From a checkpoint of a small mixture-of-experts model trained on Wikipedia.
Experts: 8 experts in each of 8 layers, 2 picks a token, a softmax router.
Below are experts of layer 2 (counted from 0) of a mixture-of-experts language model. Rows are named router (the router's row for the expert), gate (a neuron's input weights, with its number), up (a neuron's input weights, with its number) and show model dimensions 96-191. Each number is 50 + 15 x the weight over its row's rms, rounded and kept within 0 to 99.
Before each expert's rows: "gets" lists some tokens that make up at least twice as much of what it gets as of all text. This comes from a sample of Wikipedia text that the model never trained on. Tokens count by the router's weight.

# expert 1
gets: ",", ".", " to", " as", " that", "ed"
router:73 49 55 54 40 30 37 35 52 52 59 32 70 48 63 40 39 62 25 64 46 83 70 56 34 47 51 68 68 37 62 38 52 33 31 64 27 69 63 69 26 41 15 24 53 62 48 61 40 53 21 06 71 64 68 44 34 58 48 43 71 59 40 70 48 30 43 40 35 62 71 37 43 51 48 75 63 27 49 27 58 76 58 37 31 33 31 76 39 41 44 47 71 47 41 73
gate0:16 54 58 40 48 52 35 43 44 63 69 38 45 61 53 53 43 57 74 33 44 35 22 51 45 59 72 44 64 40 23 58 54 44 77 46 52 70 52 51 86 72 58 75 35 87 29 67 84 63 58 56 58 34 35 48 50 60 22 33 39 63 36 41 58 45 37 25 67 57 42 34 49 66 51 44 59 31 56 00 54 42 29 46 70 43 43 37 56 19 42 50 48 41 50 56
up0:36 68 48 60 70 56 44 55 41 71 56 57 41 57 63 46 38 53 40 48 42 53 65 41 41 36 60 52 53 31 22 44 24 69 42 57 46 52 72 55 62 52 76 26 15 27 57 49 16 40 45 71 55 58 47 51 27 34 44 42 44 69 80 48 55 62 42 39 47 53 61 63 46 55 39 29 61 52 45 39 27 11 52 37 26 57 45 33 46 95 08 69 59 55 53 29
gate1:57 53 80 52 34 34 63 30 42 44 21 58 80 42 73 33 49 58 38 65 62 29 56 45 28 78 59 37 33 43 52 31 54 58 34 65 45 59 54 43 29 71 31 65 11 43 66 45 01 38 20 41 52 52 54 74 63 49 64 55 55 71 18 51 65 28 43 59 77 43 47 51 44 32 44 42 28 36 66 63 55 72 55 59 70 76 58 22 51 52 33 45 48 77 40 60
up1:49 39 35 68 38 39 23 57 48 63 46 66 37 56 38 54 20 50 39 53 45 58 24 79 55 20 26 46 61 43 65 40 54 53 72 52 60 55 77 44 69 40 61 45 53 51 38 66 49 69 71 67 28 42 61 44 58 31 35 45 41 47 42 51 53 75 55 46 34 51 68 51 46 53 60 47 66 62 28 21 58 29 48 57 38 58 27 44 57 63 76 44 72 32 51 46
gate2:44 36 51 67 51 58 51 54 29 46 54 72 52 75 37 42 64 31 39 56 64 65 74 28 23 57 91 76 68 61 58 50 52 56 39 67 77 38 63 38 53 54 47 37 67 64 41 59 57 53 43 48 25 54 61 43 38 45 70 27 76 46 29 34 65 53 32 24 32 69 43 29 80 49 43 53 21 48 57 85 25 39 54 63 46 33 53 59 15 49 36 52 51 74 46 10
up2:68 72 27 34 38 28 60 39 40 47 63 09 81 49 50 31 56 54 31 47 47 64 59 34 58 56 47 42 40 43 81 50 60 31 50 72 22 74 31 31 35 55 33 33 28 61 57 64 52 69 71 48 50 40 72 50 49 54 33 58 25 30 60 46 45 43 64 90 31 39 34 81 29 61 53 42 57 57 61 11 54 70 53 63 27 58 21 49 26 40 64 72 48 46 44 66
gate3:61 48 51 50 28 39 55 60 63 68 01 55 54 56 63 49 60 45 56 57 37 42 56 53 66 49 61 46 46 43 38 57 51 99 42 39 45 56 76 29 78 53 56 27 46 57 74 53 36 29 56 53 50 63 42 33 39 15 61 76 68 48 61 34 41 54 51 54 51 43 46 46 57 43 58 30 70 65 76 45 45 62 49 37 66 42 76 45 15 55 66 44 30 51 33 49
up3:44 59 50 59 62 57 40 30 30 60 58 56 21 25 34 52 41 52 57 51 56 48 44 34 36 45 45 58 55 41 51 36 69 15 45 31 56 42 28 62 49 69 53 37 41 52 71 35 52 65 51 37 74 40 48 51 63 54 07 51 41 63 34 65 68 56 59 30 45 34 35 57 42 52 50 53 46 53 52 46 70 23 80 48 38 47 13 61 57 55 32 50 82 57 81 41
gate4:49 58 84 61 62 28 37 58 41 43 48 54 47 20 49 33 54 59 47 46 27 56 34 43 43 44 23 50 58 71 39 50 46 45 24 69 43 34 45 42 58 76 39 29 20 51 49 80 58 49 74 31 42 24 52 41 50 77 44 52 22 50 44 66 47 60 55 08 40 69 49 55 35 59 78 15 48 44 63 25 35 51 22 64 63 43 26 30 51 45 42 46 51 46 67 21
up4:92 46 61 34 46 67 42 46 67 51 35 68 58 45 28 56 41 36 60 44 41 51 47 36 43 32 47 39 68 48 59 53 58 50 50 38 30 67 40 70 46 78 52 69 48 41 25 45 70 68 83 18 39 49 47 63 36 68 65 21 53 38 42 26 44 47 43 14 40 68 53 58 48 55 30 39 57 72 72 12 45 47 48 55 33 43 41 49 53 50 19 67 62 71 56 15
gate5:19 43 21 53 57 63 47 25 36 34 38 68 30 60 67 46 46 39 07 74 69 73 68 30 19 72 28 56 56 29 30 49 24 09 82 38 48 21 65 63 58 27 51 50 55 47 52 46 25 49 54 47 58 45 54 76 36 45 37 39 77 44 37 83 58 53 54 83 59 20 32 45 54 45 49 41 34 43 48 40 41 59 50 39 49 48 22 68 34 56 32 54 63 50 62 60
up5:49 48 75 47 59 32 53 57 59 45 58 44 37 53 61 22 45 43 48 57 65 70 64 50 41 47 32 49 48 50 30 74 69 34 38 44 56 73 62 47 29 15 07 70 43 31 40 81 37 55 66 82 77 40 38 50 56 64 48 39 51 58 67 82 45 58 64 15 43 36 53 42 41 55 51 64 39 44 40 68 38 42 49 62 66 82 45 43 36 46 48 33 65 30 73 40
gate6:67 38 14 58 45 25 41 37 82 38 52 41 61 63 54 29 44 60 32 35 20 52 50 57 51 63 76 61 52 67 58 49 34 48 47 44 45 38 41 62 59 55 35 48 58 68 35 92 55 28 58 29 77 32 68 59 38 51 19 52 76 26 38 56 52 62 54 35 50 81 42 67 48 54 36 46 43 40 46 44 54 22 53 77 45 50 20 43 37 51 52 46 66 41 58 84
up6:37 66 71 41 55 63 59 36 17 81 48 34 48 68 44 85 18 43 69 60 68 51 43 58 34 20 41 55 37 27 45 61 44 40 26 36 65 79 70 35 49 36 48 49 41 59 50 25 53 61 52 51 43 68 27 50 40 56 63 39 37 75 76 73 25 37 46 61 37 57 65 45 52 19 35 64 55 50 33 58 41 54 61 41 65 42 65 48 27 45 37 55 52 39 52 52
gate7:86 73 81 39 58 64 36 40 45 38 56 65 23 64 85 53 45 66 43 56 52 58 68 29 70 76 25 57 73 49 52 51 45 41 24 40 31 38 65 04 26 80 57 73 37 33 74 50 83 49 41 37 59 43 48 22 48 26 38 51 34 51 64 38 51 60 47 63 50 64 53 56 41 36 64 39 55 65 71 57 52 52 60 48 63 38 53 52 68 54 51 35 54 74 49 28
up7:47 59 41 43 44 51 47 33 19 48 43 59 46 37 30 47 51 35 59 33 63 34 43 56 54 62 18 63 64 60 64 33 29 65 58 52 50 41 30 59 43 82 60 72 54 30 49 48 33 44 45 59 43 66 52 54 55 74 41 74 51 37 54 57 62 34 52 51 58 58 56 67 59 39 30 80 80 89 37 68 66 46 49 40 46 53 39 75 57 55 60 49 66 36 67 41

# expert 0
gets: ".\n\n", "\n", "-", "\n\n", " \"", ".\n"
router:48 57 60 58 45 33 24 50 71 63 60 64 67 57 64 49 20 54 57 49 45 68 67 64 37 45 49 51 63 69 52 33 61 45 55 68 35 52 55 58 35 35 37 53 58 66 47 40 43 42 31 40 62 58 50 48 52 48 70 45 49 31 36 60 47 49 34 47 36 43 67 36 57 42 72 60 40 15 18 39 64 72 26 33 43 35 44 47 46 42 36 59 49 52 38 73
gate0:25 55 69 89 45 41 66 76 63 48 73 45 52 39 70 52 56 33 42 52 45 70 22 53 31 50 34 48 46 59 49 65 43 56 50 33 21 55 74 91 37 37 34 50 71 41 37 42 42 35 30 32 75 37 49 40 59 24 59 60 42 38 64 48 55 37 45 63 60 60 39 28 44 49 55 38 51 56 36 49 22 50 41 48 55 33 33 66 52 50 52 20 61 48 48 52
up0:43 81 81 67 69 67 63 53 35 29 49 43 72 58 45 32 48 67 39 22 48 67 18 73 55 45 64 44 52 43 61 36 44 63 54 54 46 50 51 75 49 47 28 60 55 33 39 68 35 61 55 56 43 59 41 60 58 46 51 43 33 46 64 44 25 57 51 57 44 46 57 59 68 42 44 31 55 40 54 37 27 59 70 50 35 50 38 68 49 49 60 49 69 52 58 50
gate1:37 39 56 22 31 38 29 22 49 46 39 60 65 13 50 49 62 48 50 51 38 60 81 45 59 33 47 54 73 38 58 35 48 50 51 57 55 66 48 56 44 48 62 23 48 61 63 44 71 33 49 60 56 36 56 34 32 50 40 19 39 50 38 29 22 33 51 35 52 26 36 64 54 44 23 46 33 57 55 91 48 16 66 68 70 62 54 42 38 57 29 46 45 15 63 79
up1:48 72 45 46 50 42 69 56 43 47 52 38 37 41 38 51 56 64 49 41 52 42 42 61 45 78 51 60 42 37 31 68 42 52 41 57 52 17 50 44 50 51 39 81 14 49 58 60 49 56 41 43 45 50 60 73 62 46 46 54 64 58 60 82 74 51 49 68 47 66 40 30 59 49 71 41 31 39 42 29 61 78 16 21 37 46 43 29 48 27 78 36 24 51 67 51
gate2:47 34 53 48 57 73 49 79 74 41 32 56 27 28 46 30 17 72 73 66 51 49 21 68 57 54 43 57 44 40 57 75 43 74 50 40 66 73 47 56 40 45 33 46 37 53 55 38 34 67 52 50 74 42 64 82 70 43 48 61 35 38 51 75 44 38 47 63 48 57 32 56 23 52 60 27 48 78 53 46 66 57 63 59 46 35 73 46 21 63 66 46 61 33 57 73
up2:48 39 53 61 28 58 52 61 70 46 45 65 70 20 44 72 27 41 47 53 43 49 40 53 61 62 82 66 43 54 29 67 42 30 45 60 47 78 43 64 15 42 40 81 46 44 71 34 26 82 43 40 66 60 62 45 58 38 60 57 40 60 22 39 45 33 56 28 25 48 68 70 47 45 53 42 70 78 25 32 37 60 51 59 57 31 52 55 77 53 54 46 65 52 41 46
gate3:83 50 35 37 72 48 42 23 03 39 44 38 48 60 52 57 23 72 34 25 63 39 59 75 53 70 61 56 40 53 45 32 51 49 66 61 73 39 70 58 46 74 41 65 45 62 56 64 47 57 57 53 50 65 76 79 37 59 61 46 51 42 52 42 19 64 44 50 46 70 29 45 66 39 59 49 42 97 23 63 63 73 64 42 60 61 58 41 49 52 39 47 87 49 65 13
up3:43 55 73 50 38 41 43 54 45 58 54 49 47 56 28 39 64 75 49 47 37 55 37 34 50 70 36 77 67 63 58 32 05 43 31 52 54 46 67 26 59 40 62 60 58 42 67 39 43 66 38 57 59 26 47 47 31 28 33 48 46 75 59 56 85 38 35 62 66 28 43 28 42 31 28 57 48 33 57 43 47 29 48 48 42 33 44 47 45 32 46 42 36 56 58 48
gate4:54 48 55 69 48 49 58 62 37 50 25 49 36 59 43 52 50 51 57 23 50 45 41 36 32 38 39 66 59 55 25 83 58 44 52 62 59 61 35 42 88 39 42 56 51 43 65 48 34 47 45 54 33 50 69 60 28 68 72 45 57 53 42 53 37 41 38 37 57 51 32 40 78 66 57 63 41 56 62 56 63 55 47 50 51 69 49 14 37 56 74 51 47 50 57 76
up4:43 40 63 48 50 42 45 63 52 48 65 52 44 47 50 57 48 57 46 68 52 28 15 35 28 52 56 40 40 67 50 65 33 66 52 50 50 62 55 69 77 57 19 34 43 52 41 62 55 81 42 57 61 32 70 73 51 41 52 59 25 36 39 46 62 71 40 58 60 39 76 44 57 46 38 54 37 36 61 42 51 52 38 60 19 61 45 29 34 32 16 67 60 31 78 46
gate5:45 63 57 67 34 41 41 45 35 54 51 73 56 50 39 63 53 33 58 51 31 70 42 42 64 44 51 35 72 55 58 60 36 44 62 37 53 42 53 58 60 29 63 50 49 19 39 62 35 66 59 46 10 65 44 49 50 32 34 71 70 46 81 47 48 55 48 46 62 73 69 52 56 58 49 56 32 43 63 26 89 45 55 38 30 45 24 77 47 38 64 52 44 33 45 49
up5:66 87 29 85 81 56 47 32 36 36 66 60 61 28 68 41 36 32 54 66 42 59 56 52 71 38 38 52 44 52 58 66 40 52 64 64 53 36 45 55 45 42 58 54 62 14 84 44 57 84 63 27 51 45 53 27 67 40 43 40 57 44 46 49 54 44 50 44 55 46 48 84 53 44 48 35 57 56 58 48 63 43 47 38 11 23 46 55 94 31 43 40 31 62 29 15
gate6:42 51 48 51 40 36 55 63 57 61 56 32 37 46 60 71 32 37 42 46 59 81 52 60 40 28 46 69 24 61 63 56 54 58 63 47 33 66 57 67 61 50 36 60 42 37 99 32 47 69 46 62 56 57 42 69 50 66 74 22 36 27 42 52 34 68 65 57 50 38 59 52 91 46 56 31 36 39 49 79 74 54 35 68 44 33 65 31 71 31 35 45 40 17 42 58
up6:47 51 50 50 64 40 33 47 47 55 15 73 55 42 38 41 57 56 64 59 60 42 61 44 24 60 49 61 68 51 30 52 66 64 49 38 57 29 46 32 71 34 66 57 45 62 15 75 52 41 35 56 42 31 62 34 45 28 50 56 75 60 59 44 76 66 51 37 49 50 42 74 24 40 43 71 49 47 57 29 46 48 50 83 66 54 58 28 34 86 68 63 43 56 46 53
gate7:49 52 20 51 68 60 51 58 79 51 77 65 53 38 36 47 56 42 52 52 27 29 39 50 57 70 63 36 50 49 02 38 46 24 39 50 57 49 35 33 64 98 65 95 40 68 36 65 65 45 48 46 55 53 52 53 91 54 44 42 53 38 22 26 68 50 46 38 49 52 42 62 52 41 52 52 53 57 87 74 73 32 61 57 60 31 38 48 38 50 47 70 65 54 61 60
up7:42 39 47 39 49 71 61 20 10 38 37 61 60 51 73 55 39 56 56 74 74 53 87 72 52 57 35 63 63 45 47 44 52 68 39 69 53 23 37 35 61 49 51 52 73 31 55 69 52 60 51 59 52 39 40 52 41 62 44 65 49 41 64 80 50 55 58 37 75 30 60 61 45 48 51 39 44 39 52 41 67 51 42 43 25 99 50 47 58 49 50 43 36 22 48 20

# expert 4
gets: "-", " of", " in", " w", ":", "k"
router:42 57 47 68 36 45 22 32 68 57 50 37 60 38 56 50 30 69 44 58 46 42 57 75 53 64 65 68 81 59 46 42 60 43 51 86 46 58 63 64 54 44 31 49 53 51 33 62 24 58 27 12 54 63 65 78 33 44 53 53 57 61 32 71 67 29 32 40 30 67 32 24 59 25 43 57 43 40 16 40 59 47 57 51 41 23 43 50 46 65 45 34 62 35 55 70
gate0:24 70 41 57 44 42 46 52 79 50 52 48 50 53 46 40 51 31 36 35 55 28 41 48 31 57 48 60 98 40 37 69 56 52 34 51 65 64 56 59 42 65 52 55 64 48 67 42 22 72 56 63 58 43 66 63 40 81 40 37 39 34 67 37 66 67 39 38 42 11 35 52 42 80 70 07 70 51 59 36 48 43 54 47 46 58 46 42 41 26 65 52 36 28 35 56
up0:58 51 68 52 24 73 50 65 27 67 52 75 29 38 43 55 64 67 54 34 47 62 50 53 56 69 83 32 47 58 60 38 62 46 66 37 20 66 63 54 61 52 68 47 22 42 70 38 76 41 43 43 57 48 26 20 77 44 68 45 19 42 55 34 17 51 43 59 58 56 68 25 76 28 44 55 57 84 56 57 45 34 60 48 30 58 55 73 47 75 41 36 62 55 59 49
gate1:68 58 53 29 20 73 69 55 59 37 56 68 57 40 62 99 49 84 73 60 72 59 30 49 49 58 22 57 58 61 23 57 38 41 82 48 22 64 42 46 53 35 22 44 25 33 28 41 51 56 48 30 42 38 53 57 65 55 66 43 58 58 69 59 36 45 47 51 55 51 56 52 52 33 47 54 51 37 34 44 39 76 55 57 40 78 45 25 35 35 75 49 47 45 36 51
up1:52 62 55 13 44 66 58 49 64 54 43 79 67 38 54 49 38 77 44 43 35 34 48 47 53 56 26 55 55 71 73 48 69 48 50 66 45 43 24 61 42 41 37 38 54 55 16 45 24 60 59 46 55 57 49 69 49 34 83 46 71 51 68 53 56 14 50 76 58 48 43 51 40 34 70 48 66 30 23 35 53 88 23 49 64 56 30 37 48 42 56 36 44 48 33 52
gate2:46 56 67 40 20 64 54 53 42 64 25 23 51 25 58 63 63 48 44 70 71 46 63 51 57 62 37 54 41 57 39 51 71 67 37 57 53 71 79 38 32 57 31 20 46 38 37 39 72 44 24 36 67 39 28 29 51 47 59 29 62 45 21 56 31 23 56 57 57 12 68 33 24 60 60 48 68 13 53 56 54 29 81 45 40 54 61 50 46 26 71 83 83 38 65 67
up2:26 56 48 49 41 72 55 38 63 49 49 28 59 54 59 62 61 44 75 69 56 59 36 75 52 47 37 30 46 33 46 38 84 53 72 59 55 69 68 38 29 46 35 53 38 32 46 37 82 33 50 43 40 55 67 65 65 30 56 30 55 41 18 30 39 29 69 67 48 35 63 37 39 60 49 50 39 32 46 54 43 23 77 66 40 26 74 65 47 35 64 57 51 69 49 60
gate3:70 10 71 47 24 50 59 42 50 43 44 77 16 33 45 36 25 64 33 56 55 45 35 71 43 26 67 62 44 39 48 49 81 46 55 80 72 50 59 48 62 57 35 23 30 45 41 18 68 33 66 21 56 74 64 63 19 64 68 31 51 43 83 61 58 16 48 34 73 58 40 40 64 55 33 48 55 61 43 76 32 38 52 37 48 45 56 48 23 78 45 36 53 65 66 70
up3:62 87 34 70 63 62 40 45 45 63 58 18 89 72 55 66 50 73 68 60 45 68 69 65 14 59 45 64 38 59 57 16 22 54 49 56 46 34 34 71 52 42 67 83 62 71 39 95 67 47 48 54 29 78 61 57 37 45 40 68 56 44 21 39 42 68 56 69 55 58 54 60 48 66 64 59 47 33 57 36 49 70 35 50 62 44 41 71 51 51 59 99 79 47 58 46
gate4:45 74 62 40 52 55 56 46 16 72 48 84 72 40 30 39 36 55 47 65 66 38 57 46 40 52 22 55 68 63 58 43 54 55 85 60 56 48 40 48 65 52 30 63 53 54 51 50 47 47 41 43 61 40 55 77 46 68 56 44 44 35 22 37 63 63 38 51 54 60 60 47 56 19 51 59 71 44 43 59 39 56 49 71 33 52 67 29 60 50 33 19 39 69 49 43
up4:65 62 39 54 45 32 38 65 42 37 44 68 51 33 55 31 14 43 45 59 30 29 52 47 45 58 53 86 50 47 31 19 67 74 62 38 48 44 84 33 49 53 55 52 49 48 46 46 57 47 37 63 65 63 69 36 54 43 54 52 86 79 68 43 97 49 51 38 43 49 73 41 49 52 58 48 95 27 49 57 41 72 68 22 38 45 42 53 21 39 30 64 62 66 52 64
gate5:57 58 49 66 20 55 42 53 50 31 85 47 65 50 45 17 62 65 70 52 41 64 47 56 35 40 35 38 57 68 65 50 83 30 46 65 35 47 35 89 69 61 48 31 58 40 74 46 39 40 49 55 68 63 66 54 54 54 53 66 57 56 32 90 47 74 33 66 64 46 77 38 41 76 55 55 41 13 31 30 53 45 22 59 43 18 46 32 53 57 57 53 42 47 32 30
up5:33 44 37 51 64 55 36 64 82 75 51 32 32 62 51 77 56 42 38 56 58 35 52 44 57 46 75 66 59 12 73 48 45 45 37 43 96 57 53 49 52 35 32 66 71 50 10 44 36 52 57 40 56 58 35 68 37 58 53 60 23 38 40 31 48 45 65 33 29 76 38 47 61 05 44 38 45 67 63 57 74 45 43 59 49 60 36 68 53 70 20 35 64 45 55 53
gate6:66 64 80 52 29 64 32 61 33 46 71 50 37 49 45 43 40 43 49 40 60 59 71 56 71 43 50 75 39 71 56 33 58 55 50 60 51 58 46 59 60 61 35 40 37 36 74 51 31 46 66 58 90 72 36 47 59 41 30 24 39 51 90 32 41 47 65 59 65 36 64 58 46 35 71 36 22 25 44 34 59 50 24 28 32 74 33 65 52 38 41 49 76 44 56 56
up6:61 33 51 35 58 62 42 79 53 20 61 69 34 26 45 67 16 53 41 22 47 59 42 36 63 67 49 52 29 59 70 52 60 22 10 06 69 58 29 60 48 33 64 68 42 55 42 71 29 84 55 45 54 59 47 51 59 36 68 28 56 72 68 54 47 45 40 56 64 50 41 37 32 36 51 34 25 36 50 45 58 85 20 36 64 63 24 63 40 25 44 77 74 80 41 59
gate7:74 42 78 43 43 36 68 55 77 42 49 55 30 42 53 51 71 58 39 16 36 43 49 58 42 30 46 48 45 15 67 48 71 36 79 33 89 41 58 56 60 30 40 19 59 43 37 36 32 00 77 64 47 65 34 47 36 49 53 57 59 60 52 39 42 46 63 40 73 57 44 41 73 49 23 43 35 63 68 69 49 18 43 41 36 62 65 37 30 48 54 50 36 53 51 80
up7:60 38 49 43 47 73 53 62 53 38 57 21 44 52 38 49 38 22 31 20 27 72 52 72 47 25 42 39 57 24 73 49 64 41 77 59 78 54 34 50 82 52 43 50 46 25 31 45 68 32 40 60 32 54 47 70 36 43 18 45 64 60 34 46 48 43 71 31 56 53 57 31 40 34 44 72 26 36 35 52 27 29 42 50 20 47 40 51 52 25 39 48 68 58 60 68

# expert 2
gets: " |", "\n", " |\n", "|", ";", "–"
router:54 34 59 50 37 35 31 24 56 64 49 33 62 46 51 69 56 60 39 48 54 69 59 61 40 45 70 60 71 36 52 39 58 52 39 45 43 60 57 69 48 39 28 36 45 64 50 18 44 31 38 31 77 46 65 27 43 49 37 59 51 59 33 54 36 33 55 44 30 40 52 53 49 31 40 63 44 60 42 78 53 34 54 52 42 38 65 65 39 56 37 57 62 54 28 58
gate0:10 52 44 66 49 45 39 45 55 72 48 36 44 58 61 66 56 57 74 52 51 44 42 41 54 68 51 67 46 45 40 63 49 34 62 62 37 73 52 66 43 53 38 23 43 30 81 34 18 67 60 18 34 46 43 55 55 53 35 48 39 50 49 65 46 28 77 67 56 49 55 37 35 51 49 52 40 45 36 49 67 52 21 84 51 35 60 58 54 58 42 49 45 17 23 41
up0:32 60 65 42 60 58 73 56 65 63 25 42 35 60 47 62 64 60 66 83 53 45 27 44 39 61 60 45 35 53 43 59 58 53 68 74 43 52 40 61 70 65 37 26 43 32 61 12 23 53 63 48 38 42 46 50 46 81 32 38 41 45 59 25 18 49 86 65 60 31 58 30 47 47 46 52 50 60 49 56 48 56 40 92 51 29 60 60 34 37 51 14 33 28 22 37
gate1:51 57 25 46 59 59 51 71 47 55 62 57 38 38 54 53 25 31 40 49 48 46 53 20 34 63 58 59 24 20 54 34 33 58 69 52 50 39 44 23 51 66 27 68 32 73 58 40 58 53 61 66 55 41 41 59 47 70 39 77 61 20 43 52 41 68 47 56 65 17 63 55 42 64 60 31 56 53 68 68 57 56 47 67 26 60 57 47 10 38 37 43 23 55 47 56
up1:62 43 34 41 63 71 53 45 56 75 52 51 37 52 69 39 75 52 19 54 59 47 48 43 34 57 51 39 40 24 32 54 90 40 43 54 44 75 64 31 54 30 82 26 04 67 39 51 47 54 25 61 57 83 37 59 25 36 40 47 65 61 43 28 44 64 15 36 74 35 38 43 81 36 58 58 69 40 65 61 62 35 37 70 62 23 48 30 50 40 25 65 46 38 63 53
gate2:71 47 54 53 57 49 66 56 57 39 51 51 50 60 65 49 43 58 22 86 23 71 57 76 55 35 74 69 49 29 38 44 42 61 73 81 87 41 69 45 53 28 58 70 74 54 57 29 63 44 50 35 63 72 50 51 47 51 12 42 58 43 53 42 49 18 27 16 40 27 37 69 54 32 65 48 30 73 44 62 46 35 34 62 69 41 41 43 64 65 47 54 57 67 61 24
up2:36 54 48 68 51 50 43 19 56 51 36 41 49 67 49 21 58 44 58 09 84 19 55 59 40 61 33 58 42 51 59 50 57 22 60 34 47 60 51 43 30 51 35 31 49 63 60 63 37 74 45 72 41 50 76 67 36 41 68 59 58 55 66 52 52 64 48 50 45 57 55 38 67 58 32 32 51 60 26 69 46 58 67 41 62 43 51 33 32 73 45 44 33 73 53 46
gate3:48 52 54 48 63 55 68 62 61 50 54 32 61 39 47 49 51 10 35 52 58 48 17 68 69 50 06 57 59 49 33 52 63 37 23 41 38 52 38 32 60 51 65 74 60 47 60 57 47 54 26 52 68 59 43 48 33 74 70 54 67 32 50 70 41 51 65 38 44 46 50 49 84 32 41 56 39 57 60 61 51 53 31 29 49 39 55 43 21 46 52 46 36 24 31 46
up3:51 56 39 37 57 48 45 48 60 56 24 37 45 53 49 64 64 22 40 34 55 49 46 65 46 35 52 52 57 56 55 53 29 54 49 20 40 60 71 59 56 62 55 47 60 43 41 44 42 70 43 51 44 44 61 39 37 58 52 36 83 17 39 18 53 56 36 62 73 15 41 54 78 57 09 57 53 73 62 51 46 52 28 60 58 68 64 43 54 67 36 46 50 57 66 54
gate4:77 48 27 45 82 28 55 70 42 45 52 42 35 43 77 36 65 53 68 49 17 76 49 61 45 56 48 44 31 52 31 59 35 48 75 84 48 58 23 65 40 39 37 41 55 48 53 67 67 74 45 71 69 23 46 49 61 69 62 43 53 54 66 56 53 69 66 44 44 47 68 47 43 56 60 50 30 44 44 71 47 48 41 39 42 27 30 16 66 63 49 33 65 78 74 54
up4:62 68 80 50 34 19 58 59 42 53 27 20 24 64 63 81 45 57 71 12 61 51 35 79 57 68 50 26 50 29 61 39 41 42 38 58 55 64 23 42 51 42 34 58 30 39 56 27 37 74 27 57 24 30 53 51 63 59 45 62 71 33 73 39 46 46 72 61 51 43 56 42 49 61 22 79 80 79 60 42 61 71 58 56 37 47 64 53 38 30 29 50 35 47 53 66
gate5:82 51 34 41 47 36 61 85 52 49 35 76 44 56 56 52 33 52 53 57 79 49 51 50 15 67 46 43 71 32 64 68 56 53 27 33 33 26 49 44 41 35 44 57 48 69 55 37 69 14 37 68 76 90 42 66 49 39 51 65 45 49 44 60 52 37 37 73 51 46 22 64 58 62 29 35 64 44 95 66 54 44 50 69 38 49 43 67 47 62 38 43 49 61 93 85
up5:34 49 65 63 47 57 26 40 62 42 54 29 59 43 46 21 60 55 78 62 26 29 71 49 57 33 53 55 54 57 47 55 61 49 45 63 54 49 67 69 65 57 55 65 68 44 20 50 52 72 92 30 34 50 52 34 34 58 62 43 65 48 64 52 56 55 54 65 84 60 68 48 27 38 73 53 56 42 32 37 55 50 46 28 55 57 43 51 52 34 38 68 31 46 33 62
gate6:46 39 32 49 32 30 57 53 49 52 23 58 39 28 47 26 41 74 49 44 59 48 84 46 70 64 89 63 45 68 26 44 55 48 49 54 27 44 62 62 76 60 23 35 41 56 65 45 37 34 52 54 75 52 42 52 35 54 54 28 32 30 43 18 41 49 53 56 57 48 32 50 52 62 39 73 40 51 60 47 61 47 58 52 50 38 44 53 48 62 45 48 38 40 56 50
up6:20 49 45 21 43 32 43 51 29 39 25 47 27 34 52 17 51 68 57 60 38 43 76 79 67 45 55 40 36 52 32 65 40 54 75 46 64 27 47 30 86 55 55 79 29 54 64 68 55 39 61 57 44 36 36 39 42 57 52 30 33 65 43 26 30 61 56 59 46 42 31 47 25 60 47 50 43 31 56 38 47 14 59 38 60 67 52 54 64 53 42 50 51 66 60 53
gate7:71 23 33 31 57 59 65 32 54 59 53 61 46 37 48 50 56 53 36 43 55 89 39 46 25 69 57 35 45 36 52 27 47 61 51 50 63 71 35 62 38 37 54 21 63 33 35 51 71 67 29 36 33 32 70 39 44 66 42 83 72 53 73 56 38 20 37 72 65 61 57 43 16 60 68 46 49 56 86 47 51 54 36 47 57 50 61 71 46 14 65 38 46 80 69 61
up7:84 80 56 43 49 53 49 52 61 54 63 47 23 60 30 49 74 49 55 41 68 64 73 03 28 47 72 48 43 41 36 35 46 40 30 57 50 39 50 50 50 50 59 37 33 24 33 22 75 36 60 50 56 37 53 41 28 45 31 53 80 52 60 55 50 56 43 41 69 62 62 37 29 81 40 28 66 65 56 46 58 73 67 51 52 55 86 73 53 33 49 75 66 47 64 50